Below are experts of layer 2 (counted from 0) of a mixture-of-experts language model. Rows are named router (the router's row for the expert), up (a neuron's input weights, with its number), down (a neuron's output weights, with its number) and show model dimensions 0-39. Each number is 500 + 25 x the weight over its row's rms, rounded and kept within 0 to 999. Numbers have three digits each.
After each expert's rows: a language model's description of what the expert responds to; "gets" lists some tokens that make up at least twice as much of what it gets as of all text. This comes from a sample of Wikipedia text that the model never trained on. Tokens count by the router's weight.

# expert 8
router:493470519552439491442457520527528469558511475442526510493545534526531531471514491454548517502504490520498488496481501463
up0:512494533500455489508488491493458465532508508486496478495502527484506527482496520472511455478518542521530494497529530494
down0:484496540530528532498526511476489480498494484497522502475554513509470528537413476512489529474483520533492490529534490484
up1:494479500480458497471503543540503505568470510474513541500540494513508518473493514474460540513453538514514485508511503518
down1:513487506496472490513472429482482491464488485516515528529436443474495494558504541538509528445504518481505570463498482486
up2:535476513527486534486500485519505522530421465521551474517531507483521498489499499493532460463524498502512466502541490495
down2:478486468481513521478539526485473484493538496499463488513508456503507546535480450457500475474447443444519482494531447516
up3:513496500555498508485461451487529515518523502517464572534532501512463515462497548518487437496511495520508512492527516538
down3:464478527485484525469505514505484493487503495497483559499460463524512499523460491484520482482451528527497532475448463500
up4:483494556500515487468479498484515536486449505510532503506551514526538474511535496485490491511489472494446491494500492462
down4:540483481487490456487485507482477489501534504476472483470502520523508522524505503521513503464440506509494472533460457491
up5:502494542502462522472461450487511485513488434533519522497511521506523541462505515484523498488541495513503494467492496501
down5:504548499488506533508524559547485512470496514489489488512501503504493514510511458443475500478465516513491475511488492522
up6:421517488516484447478519515522514501491510508473500499539497472494528506544506476489521463479511526516492487536496508504
down6:514457474503466502530511539481528498470516475488492505515504527507523511480477441557487506565507503518520502471524481470
up7:517473485531470492472480552505497523508476488477527494501492534547497476471484470480538558482476531492492517546420542506
down7:553511504484510504496500466493534504500500452519504513511481528489492469492486521518512534515489483490527493519491494477
up8:478497466516558500452483430503522488505519536497504468501544495504482514466504532510452540487525525452549495472473494505
down8:501507475536467530508501506493486520481491509500523509530519477508454520505532476486466489486492468491518517495513506504
up9:539518536554511525455494537493489506487529542505466510529518472526517504484467477513534496482511521489468498460496471495
down9:477511547469476556514506526493493514543486500503494528510529526460501497486451439507526527547469492502510545494536492520
up10:492459505518520498508475494494517545521505495496519509509530535493523502438487517493490584532530506521479507460524490486
down10:482525514495490441503504495523503546547491446480478482482513507465482529525503485497505523510505487552490490483499518487
up11:541464520530485541471450517489528530498530500489504509510514510489441544466490511484519515513470462529490495499516504532
down11:451503514494515507491475495450460482493493511503475493478465457535497498501467532502507495507512473526526505501507476526
up12:537510536517483490483471540482490498493520475511504534482514502514528495534487488481490488529510519475476458481485463515
down12:513501507466515510467503487534492489501516454489537468516515511508520506489522485490532513494541491469489473500534538476
up13:537471434482492457503490516511529487533515486544538521512542491498514490553469495514500514466458463518502496532456525487
down13:478506541569559467481504508487532498480477495505483505471466511468455504476474493531484497504493540499458468551464552505
up14:508461473516473503520500494475500513500463519453475499516533474499466507486533554457500509456520490501513517536530533470
down14:523491484511519503466509487464524530487514480483510514511511503499485475487463495496471507480483478481482499456531482524
up15:509503515498494492498492467505490455531455519438457480538454504495497478527507453508517508493476496496494514493532515467
down15:496492514503503499497515520533444550511514493497494457521513483503494492463490500510490462508465497527453479504516562486
up16:471509509479503498503510517496538476515528488536511503488537491526505527518505532467516449502543505490452500485505484483
down16:480544532508478455514510513487499456508521507496535516496528491495468490509482494474482502476492573504465475488437490530
up17:542503522511541493488503469477431473515474487465531508506524476514509543448499533504486505488518472470507481529493493518
down17:507502468498488500498488552518518548484528532529469452540461552515452442539485481495494498505493509487526500518500474484
up18:510470526535480444521496481514486477512457499497492537522544551506522523503514533482505531516505500464522496535470466477
down18:478487514482539493549544545527504493455508501492513490492535542498551549526531512529532529484482519521503476519510465497
up19:483513501473464477488483507489461544496496490523516509518491509516546540499547453496479491496549524523472452507525510500
down19:500502485517491539487508513485483504496501442516491435500526476477480508523481541475459504529525493524488495494511472519
Tokens opening a line, table cell or name: year prefixes 201/199, capitals B, C, first, New, list dashes, heading equals signs.
gets: "| ", "201", "the ", "C", "B", "- "

# expert 28
router:507450505527496459473472502519546472543467472454491513539505504500469487492509466497538510498547529499478506502492500462
up0:495510447475552475500449474500494481515514499494510526483531538464465474519481480518517529524482499501521473512549479451
down0:520493527461530513463529503484486522505519528498507514508517551459518479480490512498486523467522492483486455501491546450
up1:522460527515476479475497494509514465552462479471536496493524526516492532511503541536524507539480522517503491510524466553
down1:502538488485471490499526457511486520462497486573453494521508469514520489520467502461536500504498519490502535518519505488
up2:466469502461527460492481487537549527491515498505477509507503500539484506492508466513538516519485473513467475499469516486
down2:474522518497496485533511493539481453501493494499477499477486485495485508514474509489513501502493492554492487489471452478
up3:501498497470503511529512532527570484528485516490479510541523516489485482507449482459499511508486510464497445502499497482
down3:479467479467516445469515495498491491514513537494476497529485520484479494495457461518518504533512489495522487516504533502
up4:549489468521496507501487480477536516481457480474484517474540516512494473505508496511509536493483481465491463437471480492
down4:454495484468534495535491516521521472515545511488522495488473506507506505474528531490494479480496482442454452505456527517
up5:526464512504478523522464493519533459467536518465531510492542525493505452489498495510515488509553543503474482510473497494
down5:478554538496520480455493492511518486480503487531529529512489510526500513467496491476549500503522462520475513499511530488
up6:521514505481494454514462486509489544506470461467504555552515477494478548442474502518472505528513531515493464516454468513
down6:459481501515491539504476492486490479469452489531531511504477480482504521475508491462469517454494487529492491487509530514
up7:494521529516488490520477529489506508532491497492479519506504524449467482529528508477490499502501564496533551419537460473
down7:467530464475517484527439479486477502472476486507490519478442447489510451508533489510498544497479447479501486513493481504
up8:472468480500511509432472507497469482491487467499556497498468459524495458497508487496515485506469531521510480513500549461
down8:478490505517520527463504491520501529458484495513469477504485555467485516538477490518469521517523459517496535494503490512
up9:499446485506475527494471545511531482485500471507530455488516492524442493527548494496516535523518502513504480483501489520
down9:476494464472469498518491527454504485492502510494425522518480479506517514519494500519473522523502501518538508426460497530
up10:470497511504453477475454554499535505517533495518516488530497512542531460492499479496542493491443561517510500525471499513
down10:467485515473499521549451526527528471496482508511496507519488510523492484500520474539491462520500486527487504519513468502
up11:505520498503517490466486446481534527544480495485533474513538553539534499489475521524516466522502514491515503505526494518
down11:454504466498495474555492448508498508477557487524452509520503504468469515503531454535481480516499479486521522514486516477
up12:503473485505500495493540500526482472527500453505484491509483524499470462513531463458479472499538442503493516444466546487
down12:475478466506520532482495457482488481473570481533498512456531479478493497532547495515487486474458490482503458488499502537
up13:542449496493486487525462453471542496518489517461511500531545490511497483504496488489546492477554506455482485499483468486
down13:537488526487520494478503514493479518503461529514532496496490517499484480467448515536481522504491502493513513527480515473
up14:519516504477455500463498474478513504567485521468475497468497500505465451525505455487530511531503493473503529441498530480
down14:517491480486509503499546456464528489506512531483531463515556476514496462543496466510476509516515453487477498484497475487
up15:503533446515409491525493494517427487488517485458482500499503498516491474528505481480556462484487515514514468521550511482
down15:462470495511546505501546494463551477464509475506506475429507478492497498513450515471509516521482504538490493527520488462
up16:510490499525513488458498494483505488457467518513523471513519492513489482442487460471529498530524464485496478534515502514
down16:487471510476490543526530500487504489500509514488517486476488432507480526468484480536494493519527512499539520530531540519
up17:511504512468479509470454475471468537550506521460502493537498502556502497489524523456498505496484538492526492492500530488
down17:485473521505505520506510489461488468508503486499517506544466488519462490534485516511481490501496512501486507557469526490
up18:500475485496506506498450463491553476520491501490529473516477534435492488533527504513510521464550502508455489502507453506
down18:496507475486516508516461505529509539481474480495469513484487494492510482507504502459450475514554536494497476533471549495
up19:495478485535500543532493538500508474521560530547509510520510483491513489548470496490527542512470512503495483500463483492
down19:493523511519496495466489484501471545454509490519511523502497509523485489520480512507464490458507523507489519533492496487
Single capital letters in acronyms, codes and names within tables or parentheses, such as IWT, Triple J, TUV, CPI(M).
gets: "S", "T", "M", "R", "L", "N"

# expert 17
router:535502450558498476464457528527518553539473503433550561526541480510462498481503482459485489477487534494536507515530521490
up0:509496465513452542472494516512494493487499511505557547514482521480491507485482495510486445488462507467499541493486524478
down0:547516477486520527473479504488511517519523508474497509468496507474443496539497487559565490512473501480495543544505520536
up1:528479468524523480520456493482529528477485467485466513474515521506440499446475539494513495454504510486518556492517530481
down1:489508473517492527520513502475520455467532494514544503521492487485497539538509497511460483513479515504518501517489480479
up2:511492465502492512534480518542501489495492543491486484496499539516548488485509489499495500521530464484520460444485569499
down2:468479497482511482550520501480502469494514513512505478475486458490487511497488497503486480517450518516489476509561486530
up3:497529466496494482525438512521474503493458533544547504530496491517476465506502490487498499534486511533548477498471506466
down3:480500523488502476491506511499489517473549440489553501486467502489554466537521473509500513502520509520549501500491490489
up4:533538480501501456503463498521466520524502534473529483504443481468506498520505531527515506516460512500544474453514463492
down4:465519474503502509519484523529513499468510465506543495492468537463484493504541534498479509470532519479426472516522535448
up5:454534522515483484491466487514457520544501488463539475468504491500507504502524482514535447516474543498476503539512538517
down5:480506491493516511528505525505546492481467512538516492478505481558503493486518493495458502510462466508473429557469487470
up6:488480485530484499491502522530525512462525494535548541522508509500515450448516516473506475513504540520503509535558497521
down6:556481491506502495492503530479491516500505499531494523501479474525465483523531488514513522472503479472451508505529445521
up7:512482507525495486527516516484514548522499476455474491513520521522468469494517488448463490522479518482515493529508498511
down7:532525510487481533483498461488510520503544472523487508475503522491482515532481495493484468520494523516504524486453480523
up8:518464486508498502532460517535495507518490457491518519516549464490483481478531482515487526510501497500482478476500518480
down8:501485484512479509498547506523479452440490508535477475472493502474510483476485469536487509493464518509534462508487502513
up9:536471483489479504526488540517511467538517455517461523513496515512489483494523532487501541505460508526514516471515540506
down9:485482519516483521501500482479481517469489524535481493513515487527516502508493497533515512511476517443523534490475519474
up10:522505447489480517449477518516503536535503501518481522480525524508507534462499538509459476476478498462494509496524468500
down10:479518495515518501493573477492484515472504496470475527492481515525464529499496494504465519482496486526514491497495536512
up11:498495506513508452502466519544493517493514472479461491537530491505475477516486483480511471499470503481525489452510523524
down11:504505490494485476507521472503501478489489495519521472538510521480485503474508500445523529478523512511506473481539530468
up12:491526515516500461481509551519517526492508500499498480499527497474462510496509456495518482505443501508516497503487493481
down12:491516465466506497512510518490482484499535479510501443500519487472489484481494472517492486554525485497511504532488462472
up13:537520514541478506483523501511529506539474545503525499507458456536513471516535499460505472516505518488514472482502507504
down13:509499443487522486502551484522514494465579489510521505514492498476464506473491511516509488508503453530501488501539503500
up14:516508536514515444482495557514494452475483464487494501555498530476503498464499496479508482518517517503509510497480496466
down14:516460493495450522506525485482515513505513521501464488445467487482492540482508501513485499502502464433499474508531547490
up15:468505487569475519462484496486498555505527499482569524457516484500490478509498493480500478501474510487489496531480505518
down15:492518503470528500481536517510443464499469538500518462517535454495496469504526496515470510496492525460471475555523489497
up16:529555461504506480495494512477501479501495462496529548489527467503463531467499508456488515490468498486537473474487499505
down16:500509523497508489522472469491482517528534547498506525487550454460549483504519465539496432519507486501503530531514531488
up17:481444463513522469515468482542497500495496483452512497505543485481517475513554498474483486479513508514500476529441453486
down17:491512491498531526514450526477466481530511505467492487489500489489470481509508462484506550521509477490445511549481527522
up18:515472512516491492484467548506562518511513468525497487478475479506480552479485500522527463490486516470478501499500478485
down18:522533522518507469539475522519506534492498493541482512498476504472486496483500485462494464491500518494491493473542480473
up19:482465498526457516495456466508536561552459521485485537483477510552515466532493472496491491537517537481466501470472522495
down19:559475520530516502500522490497460518498504498503501511526494485504503489480489535483482516519542516506531462527499517501
Opening pieces of words such as out, un, ex, ap, ob, dis, plus "as" linking actors to roles in cast lists.
gets: "as ", " ", "as", "un", "in", "re"

# expert 16
router:495498511526430440418449525514521520522465522479509512513523535509507532499528477446494489488525519479458532537521492493
up0:491504478470491509494483511505519495526540504502545559503484463506532529504510467499494487505509482504517500450566489460
down0:493512554458527502453493465511513497475454503500426547470482498527516472538511519496529535511435535495519501495530505490
up1:499493529491506468475471503496453542494487537452530499488489520486503521529520505504546549492534479484521500483490507467
down1:504528449522531505504516487515507525477497546546489510517494500471548477496483459486500498499503491508527544457474505519
up2:571525476506506516464478501522519471509490475494480509500539481485501490501468504518478453497505481524525493516527526496
down2:477511507510508489510483460496472515469531527508481537513507509518546497462536492498512517526476541528493513489497503461
up3:485491546511490495459518498552512486504538504481493483514508482524482497491514534566477456533495544480513486488499473496
down3:545526468476514505463487527456485484457519482509509506511525536517490506469466479467482506485485534482510494499541523533
up4:511518471491484486501500503519523487551463473488518492514534464505506545510503482512461471511462512511527478540501505510
down4:478526507491487489484471490511489441491500498517477486493502528508480527480464516457495525500503511496468528485474446507
up5:536563536507443468506491431478494499561479550513476488490514454489520479477489507496501504488534499480471499564448504503
down5:478543509525513497500512518525480516502503479522510476546462505504505503467523493464450541549541508465501539477519495483
up6:531488524561506483470490479478488503522537525515537464514501470513443487521526492485452475513522525478502501528499501503
down6:486516514514507478518498475522481491495491497485493522498484508516487504508520508543513485536483510523526552483532502504
up7:516474515498493496486480459513533490528467508489500522532469505525497505526512518513513546508498512492455495480486463496
down7:490486498524481467488469518526462556470511488508503475475542487485529511475492487457512468509473498546525504478525498512
up8:510528460495510434530459534494523531477484513530527481520494491472489483534545474523463454509538511490468468516494500501
down8:524496537461531478446454521447480523509449548507460471489490519500500477539504495510485510531515511528480514494477500483
up9:485506534550518507464479502491489492498508524466466530548487476445479509454517471466467464496481482479512525516512508496
down9:501484520487480492501492494487489484515478538504443497485492471488522482491474483484445508524530484482497494469505484488
up10:503556491485442498478453471524485556545512534486489519553462511507503522474527505483468473455460520505502502513468523524
down10:486486508509500523513518486491503482533483485458465506549451520467528498524498515464479532499500559497504473497547494485
up11:525536572492484498456483495477480470522522508486494511506498483504518494514483523493477500545483504472477488475436489503
down11:508529491470525509484459511479503504506545490482486472516482449418519453504481529515476508501519542509522517486491511479
up12:498506519492487470488487512490486466514516506501460484509520509456519524485512469476517482508465524479512503525466462471
down12:488489517503510484486498470464459466476476499466522515486501500497538548505507527516552486508517574506442531523486469459
up13:506479551513450463506520457501511453554487504511475521518515499485516467523513507510469487498511518477501500547496498520
down13:479513527469495511434496498484504526472487517500515558482502474481527486530551517505529540507506495519483516464474465543
up14:464525475474499491450540495503558502504495501507474471548497523484514506506491493474507522476484500499485509497476472493
down14:502482491496495534503533507500488512519531495487497480482479493487462532516513462526506487536494511474471502551510489491
up15:507510525474491499490488493492463500529476506454522459498469518529443476498493483487547488477476535473516506504512483525
down15:464465497502540516504500482510468496501465533490512460536472507527495517518486491483537526510479497501509506536519528484
up16:490497538532482546494504478488543510551533534498465500531513515476545477494522515463471502511513538502452507496512491520
down16:502486505521493513503516524483441501478516493502496483508501460505490516511475495492518495512534500514484533482473463503
up17:534501476480472488495520481481533474491453528508558493474534546481481450487471498489506531447515476465504434539483488481
down17:473478494521488473481503495485507526464529485529500533523494513465511484523474471436485534528509527507499548493501499484
up18:464485487426528477504445527535508484518527501459527482534520495497502464474486503449508468459489485505498524490521522495
down18:522494476531458514494568498496492501493510515493516489478503502470535484517520470507461491464500506457492529487529498516
up19:496513479489512519498491506484527524479504465510484491471468505514476539491492483482479475506520522495456525506492484494
down19:464502483488520499480484544464501509492504467493480466496495512518490489507503539578494543504503448518501508484529492539
Articles and prepositions that open a noun phrase, such as the, a, an, to, in, plus months and decade pieces like 201 in dates.
gets: "the ", "in ", "a ", "to ", "on ", "an "

# expert 7
router:505508477531485425468453511555523516520518491476524502532525507473490505539505523457575549480503466486512514499510544510
up0:537503484480514457482494457526508497494455489531531474512494444492469479527559447507468517488527515504516524512503504507
down0:472515484540523495529546477524523488509542477505483481486532475488483482474516512507456483537506502510492526480478492465
up1:536470518491477473480475509499495569534502503492483484494520496509513459529572522465488508474526503464492545507473522473
down1:504478512526507553522514498489499514491454512516502543494540474525509536481459526483499517516515535507536526515502506527
up2:501480463516479515548469551492506491497473505489485530525466493484539522523499514506524543491500451521539530507512480501
down2:501473547523470486537527515490485510529503494493522516480487457548516467458486495469526508465434494469476515499532532514
up3:470492519514507491456490488547535540516498506483512469484486501485524509485467601493526515481508481519455516480511470536
down3:465512501495524531546519504506502495501528493517479461485548493528520489467467537493505476534519519451501466457519505510
up4:508493490503504521502485515536513455553528504459540513504455518477526527523490554473484492496500511513482475531475492519
down4:493490492508502508476492457493482517502541490491510511514471527530524509530514478479511520531496469517489474474537514492
up5:527536473545489551493523504501485535509533509476508511525547472468542528515489482495524556485457485511493540448501509502
down5:498462520535505532501496509535485533473482474510468506440479467539535484452493480508479495512469505483468508509504489503
up6:488481491518473481499504522518553490502470467476537529460508512488497518449471521506498502497505535465511510526546493503
down6:487493509508501460491478504547465522459515491499530487514508481529561479532472481483488476454504560454511521551537508484
up7:466484484447500483471472484559545467519526495486493522470531516487483516530480522493486502460481507450461516476538523515
down7:500536476524511520510522503501492483493500463498468484492462479490506530503486484494501482498563479565526543476540516502
up8:494524494514496475491495518516498527503498486468508492483535528476514503507561467484515509447473492482523484495460514515
down8:449504490472499523462513527425512541499531535511481488496487487505502475506507542522547507506491502465519524507476512489
up9:481563437486468479466514449535493529512500480482497493536508528496467494500485480477577502493497479489501537468533511492
down9:506499503535483482494518492471518523504520432497493506529502497504528467507466529509462508515514523540491458495519504499
up10:528507517500506505487507511528483485482458482498533502498481545475489542486544494490537540510508509504514527518516511462
down10:494444484519505521497523509490529534503514499499508482465469461478518480509495512532473501544494494520524536491478529529
up11:503500466497458475461510469544524531505556512513487485505458497510488493508541543455536562475498463479429521498506510482
down11:512485494541489480481533495466493496507499521490479530516487496558480520468481493496505508502465518484471528490468521514
up12:517546469499450434480490492500505498520507507499519502508525522488505454538473533479446509501464518497547528514513487537
down12:459476508495476493501485485455543507507519500478495512515518487442496504477470499524494507494514510505513497499516506518
up13:512529492538517505498483472535536503501446548457527462494490496491469477431515486552499530507493490481510517504487529514
down13:495521449491481482481493490471518492500496501535508502471496503490489558481511507502487506427499463521527481525529515503
up14:511505515503523483460458492543501504528544499509527541483500483468541518513463541511539531517501483503513521511474495488
down14:494521557475507479486464470494482504486499525504516524517522495474475529502549496515518520531460524461495488474531453528
up15:468512487538537480484476475502542506501547535506525481486526507492465549489512478466488525566490522500478527509500513516
down15:498486505493490554468486502482516528511519511492495486521448468475444522456466520508530508510500473462502522533526505493
up16:486516483545431506486462491521476538530492469479532518504491512478462488523496491515478519459506454491490534497476561526
down16:493458496526512540552499484499504521477503486488514524494521502506476528534554539503513519502451493493451532517510498457
up17:504455475508499461519481529517477543524491484539524442463476511511501522503502484477467538496484489466477484511465528471
down17:509506485488505502488521502475502524500485503464512497509505463477498516466485490487553513443475520449554478515500482509
up18:483483528492523465487478503526489478498483454461554481543525501519514482521529489500487506479490451514505504475516501508
down18:469465501465512504487497518526516516497531474489487528458487498520511481502483536504521542511518447536502514451466520502
up19:503505507480521478500433540500485513488504499551523493532551507461542501505493467509517501478474506485523525499528503524
down19:477500504485461496510485490495485484525481435504504506495538544513512535497516521522468499455503517506474510550475512503
Copulas and auxiliaries after a subject pronoun, such as was, is, were, had, plus mid-word letters in personal names and abbreviations like Bn.
gets: "was ", "is ", "n", "b", "were ", "l"

# expert 23
router:557487515523509437467449510516537477542503515473487497506528525553465527503537469464453467511506486487476459497506505507
up0:538524472500520495499484465484501509544527483498471529473512507461469507489504548464524530505482512501508499504512489518
down0:523516464476485498523486521496493463471492466531514526498473467483509543520501441484502484470465528533532496471507479465
up1:504511509495506545482496467473490513520508424540507511472543522523492529477510523503493530487493472478506537483547525471
down1:525512487453483458507563504550473506480511514481500504548483510502477496477486472507517515524498487496468524494520475561
up2:498485514485456500460481467510454508518483492521481491516527464508516474512495481504489522533464505444470491504497487473
down2:504484522511501494506507475512481488469502436508493529529525531497554487473515477536484497517469459501503503502526498491
up3:500488454537456497484445522503510533468494520520524515500543483533482465522503462507492486547509495474431474522500502496
down3:499518520501498506508488515510457520484495505505495487484464521513519504509505502510499481538507501514492523498476494484
up4:549493468458500533485482527501493475506512526469423474533547483525540493481476490434506537494477489497503524470509539490
down4:519471506479522476534559515503506503502516530509454459514531503546492479511510503480461495489506527503478462495505471520
up5:520511461479488461487490477486506517483550486488464530519511486518534494509479466498488480505503521487555520496518498486
down5:471476500467467466561528527498502456487564494505522470526534500536536516496479491537437528485473482500488477489469523502
up6:535471505536489451496506522511515511527514529502505491489513537519481508505488507486463468521491519458498494535513520533
down6:502480516470528534473504506528496502454475462519480519446524521560448508529497489510537504501506458519496490517515499511
up7:500500505498484446514501531553508502459460518500486493485478508527535520527523496447450504483511466546509473515486516539
down7:500484494489493501474505495496521505501509523477455486479470472495471498544492472500442514498451517521501471488525461529
up8:530493547499476459512499508553475492520481520495531506503529496558506498488537461526501488497501516506529483548468521535
down8:488515522485517510499498477471490528504505510456472511533513491476548518506549509517492495468504480561492492514492551513
up9:482559476510506466527496509519525500502494502452529495480495486471458502516492508511500492504475554501491490499466486530
down9:489457483501531507472516523538519515474489499496504515497497478490471540454530545550500469472471467495517477524524559418
up10:492470497517506475488516505500559496506495520500468491504513491508492519522477462447500504514499513505495451454488508536
down10:500492464509513504525500465499504514508489481485524508462483493500539476480469510476506474502542463524537520510492514485
up11:490507471504486506476499450539539484539462566489528474458508520513482468484515517520525491499493514525498449506494513517
down11:489496505435474486467493478499473523497504510493502526474517520506489535460506494535484446451479498469473506488539498545
up12:514500518525507513496478484514524497486532469507441458527500539472497494508484519501491478501501499505467505512472533498
down12:503487549512519481501468485514497512505522487496452508485497488507488507458537500519503486500519492520503498511547513529
up13:525514496497490460504489469527513521487512521522514488525536510523502470451483507460465499559514517472504481548499531491
down13:536510502486520511474479524461497467483494448501479500459511517523547486475532561529484503524559555502465497504483483476
up14:518529495544503469493518519484527526470534480461474523512523481549484493512508489503527540541497490466528486595498490490
down14:495552531488508532420517503501480525495564517524513486504518521448502528490500507478477468512536506519503471474491477506
up15:548502461482477464525450549482462478505487493502507478455522506456522447490523499493464460494499515496511493510488505487
down15:493513530504517498495504510545504530501507431505465456467527470510510551506505506468509480524544517513520507496504494507
up16:498504465518505421481487509502481553506516522492488464483528498520513482514527457504465535533539478506495499521486494500
down16:539520501490515510495516508501500497494478472476506516485500484525502495490541432521479487485481518492501516506526538556
up17:489459532546493480486490501479521523511507538489539498503508507499506535493488492519508475503525515458482455523504495489
down17:528526506472495466479527480495486525485459467516537522521455528503478467501474506528519536430495475487529463493540511498
up18:472496501531516478494491482513481472505543526476490540480527501466504496485450553492488462520462498523481493494474516516
down18:541431502519486510488476533478467524482518502505514510493466529495528525474533478500478523489544563474478480494510528485
up19:476521501491477485509514498491499501466519530493516512552506516473483470520518480453503507486518521526489523520495495477
down19:506468524495515529469477479540491541489483539501489491456503489488496491553493482501494528499512474509525446547511540481
Commas and sentence-ending periods after words in prose, plus conjunctions but/and and the piece "an" as in Cle-an-ers.
gets: ", ", ". ", "an", ".", "at ", "an "

# expert 0
router:499505480566473437463446517503507540543474517468500511507517503486512488498541526454519474474464485479468487502499560504
up0:494483467521496528467484481501503450504465528467470479486512496475489476507509522508508551504484494481507517509529528500
down0:543509530493525498485519499470478540516498546506516499529499523445486478514549499448479521474520519505485506519538497480
up1:473526481525478535446486488488470508507473484491499461500500504509492499473514513439526504487453519504496547515515507431
down1:506499503486539512514509494504508461512521470494520484518456495442522521549519492517506472530537540482532510509497467472
up2:444478490495507499491449516461483462508494450482489518504487482498480500468500488523499526471510528454448509496556483485
down2:473535477486493503549509459437537499465533505508494510498536472526490509516496476502521508488486519521536531486525539482
up3:531498517478504510475446498479493555520506483491487488543514537476523512509477534532567485464449482471488518483469464534
down3:506491516518498486506521481497515501526546539495487507450468486497510454497521481479495512473492481542495506527506511507
up4:489531453509486494446521514520512485542522497513479492539528516477519476500487543507485482490463502505488483434498521483
down4:521510517483506480517457525488508505529510501497495491488526448518501561554501515505483536477514484495463436456477499496
up5:486480543527509483463490470504494486496518545525521504565515471485481464482493527496510506487535509526537492454533555497
down5:499513489554498490503495495481486465484502489480488490505513489495510496439490539507527478497517510473480493513466483514
up6:545494514502482506490485563502484477497471518526505499488473517514501534523522458440530498554518520507524503517469498545
down6:481495484478492460508487467502488492485471509506481512510516490503493512519517468483512523538509532495464564503527500526
up7:552498527456472463503454481531505517493489494513558469500530506506531480511506484515535478502440539471487486509514490512
down7:486443467512485545519556496504514486485517496507469496517534513495487482511494458483517533494515549504531528463508523506
up8:508519525495491497524446502513512476479468527534532499516494536499463513493519477480509460477513470515490578515462519513
down8:496509546476499493511488504446529508515517507495492541514481521512510512491482481539539506506395503529478527518456486544
up9:512479531475476519486492455492554520516495455466539503518481468521501476441511472497504500537511464466495460507478482511
down9:502517579520506521492469534495551549530474472502498480474485486513514502498529422535493501528533513524481505528520522509
up10:511452485507533460474501484535508563488484465508477494513488524481493491520521475464452481523494517471531482518563528504
down10:491513525477526455501513523477515487540497543524491542547485500492504481502451467515524516492474525479502470527507542470
up11:490501463555521491487506483489511489516464506490513488515513538472552487518515528499557478481461539442505491507454521520
down11:499542474480544480522530497518465487484515453489470559462482509469529506485514494457504489535504482516542485498473520503
up12:507511537501458490521446502511495493518498481475505504482488517495522443485505468480499478516519529492525555521502465546
down12:499447516463502493524535494456482533484454491488550453522503475524505509521503479491530507516520531519486503443476511487
up13:489477510550476488496497499511538528516517510490498469519523506486547546522486527516477480489466542516453495501494501510
down13:501488554495503496479502535476478509501460503490474529489490504499543516524534529487480467482509487547465530448513561515
up14:540494479543543470445510533530480522524518504494538510483484504547486480467457513488497456475495483501478488543444528510
down14:492503509529537485515514497471511508531494493468550539427465500507477487492518522453511529532498523483467457506509489485
up15:504522540538483481516463474495449494505506520528499507465493486522481477509532513500487496497534521467516489488564536525
down15:512478486520469515459496540520482502490535520528477463501458515524478553540520492518522508507539494525470476469495478503
up16:501519476525462451502509521479520471537464493476561539467481520539480465535544484468536511530507498513480482509462519501
down16:490445490486479520486487531474494519478490528509490505483479498498504474515529454448553490520474515490520491495485457510
up17:493537503538506479502510484554452450529495518477473567521497497440519480494537478489507525524488543505501488497487487485
down17:513513532481483463512497481488436493496468533493504514460451535475524522465477538489490500492498513489494483492474488493
up18:529522515517473454461517526564501536520474521497501474502480509494476483496513507513524533489477507496501468499453500525
down18:523500562457469483497507517474484529474545493504497521511492498467548483495537504495507486494487470487492510452460498485
up19:464526547508523448455484474512507525516451467520459521546518500475489490524539511472514497527504473459532484479475464497
down19:494507554519490475508479508455483482493462525521469511471458471480500532506532559481530565486499465515441480479479492489
Common function words and prepositions starting a phrase after a comma or line break, such as like, that, for, which, by.
gets: "- ", "for ", "\"", "with ", "that ", "to "